Weights of a small mixture-of-experts language model, trained from scratch on English Wikipedia: vocabulary 22283, 8256 steps.
Below are experts of layer 2 (counted from 0) of a mixture-of-experts language model. Rows are named gate (a neuron's input weights, with its number), up (a neuron's input weights, with its number), down (a neuron's output weights, with its number) and show model dimensions 256-383. Each number is 128 + 32 x the weight over its row's rms, rounded and kept within 0 to 255.
Before each expert's rows: a language model's description of what the expert responds to. This comes from a sample of Wikipedia text that the model never trained on.

# expert 1
Description: Pipe separators and small digits inside Wikipedia tables of statistics, records and results, plus semicolons in lists, e.g. | 0 | 1.
gate0 [189  60 122 133 135 116 128 123  99  88 138 148 111 145 136  61 152 205 129 109 147 116  23 142 158  97 121  97 122 183 167 107 203 104 134 113 138  98 114  91 192 160  92 153 131 174 134 155 118 138 131 161 129  49 171 131 129 163  77 148 133 141 121 122 198 146 157 152 135 159 128 155 107 135 155 133 111 191 149 169 133 117  73 114 123 149 100 138 149 102 162 118 100 130 186 188 115 134 140  88 171 147 161  91 148  94 113 114 123 130 125 186 127 135 136 153 173 129  36 114 111 153 105 159 127 149 131 168]
up0 [172 146 138 125 153 120  87 101 146 135 155  61 105 193  76 141 113 130 121  88 178 118  47 107 122 146 137 108 123  96 145 125 201 146  88 187 100  77  86 156 137 150 132  91 141 153 109 102 123 161  39 192 140 125 122 158 171 159 129 125 180 182  82  86 155 121 127 166 143 138 104 110 143  83 138 165 102  84 156 164 105  55 141 148 139 102  78 113 160 103 148  82 138 140 109 138 167 141 128 117 136 168  88  73 163 121  93 106 139 160 140 135 194 143  74 155 154 176 116 163 161  83 105 128 172 155 112 151]
down0 [111 109 155 142  81 136 137 141 124 149 174 151 138 162 140 108 147 179  95 129 119  91  87 181  84 117 169 107 121 166 135 121 139 131  62 174 194 125 135 117 118 163 158 162 105 122 191 107  91  90 128 137 103 115  76 112  85 152 148 176  70 100  96 145 111 140 102 158 131 154  78 177 134 124 131 108 117 137 103 136  86 121 119 125 199 145 108 132 147 149 148 145 101 165 111 108  86 133 117  94 156  65 185 127  89 187 153 144 100 136 114 120 139 186 132 142  68 193 119 109 132  81 119 105  90 155 156  89]

# expert 14
Description: Month names and the comma or day number in dates like May 17, 2010, often inside tables and release lists.
gate0 [131 123 121 227 112 145 140  78 134 187 177  76 196 161 178 109 108  75 148  79 119 134 122 174 117 107  67  97 101 109  86 154 124 106  95  96 148 135 129 117 134  70  85 190 103 109 140 104 165 176  58 144 135 136  94 126 121 131  95 114 163 157 122 191 136 134 146 118 125 129  54  65 129 110 156 136 113 149 132 144  91  98 125 118  82 199 125 143  95 136 169 157  90 125 125 139 189 151 143 122 171  75 139  75 143  96 117 189  75 100 155  90 128 107  63 158 143 125  74  98 127  71  92 172 148 128 152 143]
up0 [ 95 100 205  77 182 120 101 149 121  74 155 173 140  98  94 168 197 101 125 119  95 131 176 192 128 121  85  87 117 138 122 106 125  60 172 129 142 160 171 119 143 121 157  81 142 121 135 121 182 144  92  75 128 169 165 166 132 142 104  93  84 206 140 155 141 143  93 118 112 144 116 110  80 113 114 149 136 160 111 195 150 140 108 122 146 142 100 138  89 163 119  62 122 164 137  85  45  92 135 148 100 133 121 136 128  87 179  49 176 167 144 186  77 141 147 135 127  80 125  56 115 162 146 117 101 150 123 136]
down0 [108 170  74 129 110 123 163 132 122 142 177  91 154  40 102 123 164 123  79 100 139 121 152 115 135  90 121 106  81 149 176  63 120 168 197  82  80 114  80 145 119 118 120 102 153 112 123 134 125 103 138 114 134 193 122 144  64  77 126 162 159 112 124 103 125 155 155 123 117 133 185 179 106 128 140 210 148 147 158 129 134 173  94 168 105  58  90 133 133 111 112 151  94 107 126 139 142 142 127  39 143  93 125 159 125 154 102 168 128 141 143 160 178 138 130 123 100  73 111 122 114  95 104 126 149  43 113 135]

# expert 12
Description: Pipe separators in election and statistics tables, plus semicolons and line breaks between list or data fields.
gate0 [145 123 123 113 111 140 111 149 140 143 102 107 117 124 153  91  88 165 142 131 125 122 107 126 152 156 125 149 129 152 120  98 112  74 103 129 117 110 130 114 187 159 148 172  97 128 109  97 117 117 151  96 105  95 125 163 135  38 142 102 118 134 118 142 163 113 183 152 154 112 166  96 142  75  35 123  64 119  63 130 100 112 125 151 168 129 116 158 156 116 130 148 136  92 118 133  72  95 218  99 143 137  97 129 109 150  83  89  99 174 107 158 121 148 165  86 107 117 149 119 174 134  89 129  86 172 189 115]
up0 [128 132 182 151 139 156 200 158  91  59 183 128 142 156 131 149 105 148 184 161 128 174 176 101 149 183 112 140  97 163 133  87 185 144 139 128 162  72 113 220 119  99 155 119 161 167 213 111 149 132 110 154 108 134 158  80 108  98  92 105 169 114 108 121 154 103 124 195 156 190 132 170  95  83 142 163 158 177 124 155 159  91 149  59 125 122 191 108 146 148 102 117  69  79 155 157 127 132 128 137 163 154 131 117 130 111 120 164 124 222 143 151 141 149 137 180 162 151 135 174 122 126  52 168  97  98  76 138]
down0 [126  97 100  85 158 110 141 110  68 161 141  98 114 114 110 160  98 145 170 139 107 103 148 153 158 174 122 143 138 218 141 129 176 201 116 141  98 129 122 197 105  50 175 115 145 158 144 127 138 154 153 100  86 103 169 114 121 148  81 141 107 122 140  88  80 139 120 134 106 134 113 132 175 103 161 150 155 174 132 122 129 102 131  97 128  91 189 124  86 126 124 128 130 104 115 104 134  91 167 100 135 162 112 157 182 134  89 158 130 145 160 100 113 153 159 142 144 114 135 168  97 171 154 121 162 158  37  80]

# expert 9
Description: Closing parentheses, braces, quotes and heading equals signs, e.g. (incumbent), == Honors ==, LaTeX }, plus final pieces of foreign names.
gate0 [ 94 120 115 149 151  96 135 141 109 140  97 190 111 130 192 179 104  86  84 129 145 100 142 133 123  68 157 125 107 146 174 194 120  89  95 111 135 140 120 110 141 128 164 145 101 186 113 120 166 166  88 154 183 137 124 139 147 138 134 146 144  89 104  81 111 136 133 193 174 146 115 150 131 108 117 138 135 165 229 158 109 139 148 138 165  90  85 111 104  97 155 126 198 190 152 160 174 107 174 149 101  79 131 151 152 155 128 184 112 148 160 120 107 136 139 123 102 147 162 126 123 111 141 144 100  95  99 144]
up0 [ 62 142 135 116 133  47  75 110 110 166 147 115 138  99 141 103  73 127 155 121 114 130 167 141  85 131 156  84 167 147 126 196 128 166  74 136 123  29  96 138  58 141 122 121  91 148  92 122  70  97  60 145 174 131  64  72  87 117 116 156 129  77 103  75 120 113 120 101 141  81 185  94  94 101 118 149 100 165 124 112 123  99  83 114 145 104 117  80  66 107 172 112 152 160 150 155 128 137 156 122  73 140 149 151  76  85 122  98 108  87 152  73 136  88  95 111  97 153 129  38 153 112  88 102  88 143 160 123]
down0 [114  87  85 133  81 115 103 108 125 179 101 145 176 126 125 126  65 147 109 135 180 135 112  94 121 140  84 136 141  91 151 128 138 149 114 174  78 118 119 152 114 115 136 111 130 117 154 117 112  95 163  97 109 106 102 121 176 153 186  92 185 134 128  89 116 158 113 118 129 106 139  71 163 141 137  72 128 155 123  54 169 162 152 114 135 108 108 135  64 120 116 155 165 136 137 175 114 128  99 120  80 111 150  82 125  86 145  77 109 186  89 113 125 155 169 113 102 135 171  84 146 104 116 142 129 169  99 158]

# expert 5
Description: Four-digit years, especially in decades like late 1860s or in 1989, plus given names such as John and George in biographies.
gate0 [112 152  87 161 104 151 173 143 109 146  67  88  98 168 142 188  93 124  98 117 116 164 172 121 115  84 176 119 119  76 142 109 145 159 141  92  98  82  72 130 183 135 101 133 120 158 155 130 112  85 103 117 146 155  72 163 152 204 156 138 100 107 158 113  92 145 141 186 177 115 190 112  92 151 128 182 133 157  94 135 145 138 163 166 132 180 175 141 123 184  81 135 111  99 162 104 165 104 141 124 110 145  79 117 193 175  72 118 120  90 111 112 108 142 161 137  91 141  79 104 138 109  85 127  97 100 134 126]
up0 [120 115 100 124 153 157  84 152 138  97 112 126 123 156 171  98 175 136  78 161 141 145  64 142 176 134 185 131 110  93  95 160 158 166 116 114 121 120 120 119 129 112 167 137 130 142 189  82 185 161 157 154  92  92  69 194 155  53 134 132 112 125 142 120 155 116 129 157 211  95 104 130 122 113 128  97 107 144 117 144 169 174 146 134 139 143 153 152 201 143 123 121 150 200 159 128 184 204 109 109 218 173 105 160 123 110 145 136 129 108 168 109 160 131  75  82 147  96 113  73 117 136 107 101 145 158 126 173]
down0 [164 149 138 122 114  83 135 110 111 139 175 101 164  79  96  99  98 153  82  76 113 171 142 179 213 180  68 155 108 149 141  64  88  59 135 115 135 128 126  88 157 162 141  90 172 156 174  94 152 146 138 113 170  95 148 174  77 146 151 166 150  95 183  61 167 202 136 151 104 106  85 158 140 141 132 177 150 163 133 142 158 143 114 134 145 134 183 121 133 151 125 151 122 201 107 104 136 117 104 123  98 106 140  95 153 209 106 170 158  87 178 167 131 133 194 136 155 177 107 146 137 164 147 101 103 125 131 154]

# expert 17
Description: Short consonant pieces starting or splitting rare words, names and URLs, such as p in Smartpunk, k in kab.go.id, ph.
gate0 [176 161 115 133  34 151 138  62 125 153  96  89 131 109 208 143  86 216  84 128 136 175  71 155  30 144 161 141  72 148 145 110 133 101 115  79 178 115 127 174  81 161 140 213 112  73 164 113  92 123  95 124 116 100 122  84 130 139  97 129 152 124 129  81 120 159 186 125 115 149  82 161 152 106  98  89 172 129 138  87 174 141 124 107 103 172  99 145 109  77 129 108 142 131 136  96 119 201 117  86 127 142  79 120 168 129 170  70 153 146  83 138 165 146 124 188 132 125 105 194 133 126 111 113 137 112  94 158]
up0 [107  81 157 151 124 149 100 156 163 123 128 146 105  82 166  88 139 138 149 179 140  64 100 117 114  91  93 132 188 162 134 105  58  76 131 150 124 113 149 129 114  99  56 145 134 120 192 164 118 156 142 130 158 120 130  93 125  61 108  93 140 142  99 159 125 104 174 169 164 219 149 114 142 131 129  94 152 130  51 119 125 140 103 188  94  93 157  53 113 161  64 114 176 185 137 101 166  77  60 118 145 113 157 129 123  70 145 144 121 147 180 157  94 160 105 103  88 170 109 152 205 131 135 130  80 126 129  93]
down0 [105 174 122 147 101 113 115 125 132 139 122 151  95 158 141 141 138 166 148 160 168  84 186 105 181 215  97  88 126 153 133 122  82 125 122 159  69 110 160 114  96 133 127 163 146 233 118 185 143 147 126 161 129 112 140  99  70 142  53  90 156 175 157 133 138  97 152 113 112 223 116 119 144 124 104 122 125 142  81  66  82 143 186 106 155 198 174 116  78 121 142 174  94 128 144 118 144 113 155 149 144 110  81  89 144 119 129 106 158 138 117 121 157 124 110  90  84 180 113 168 108 182 168 118  80 122 125 146]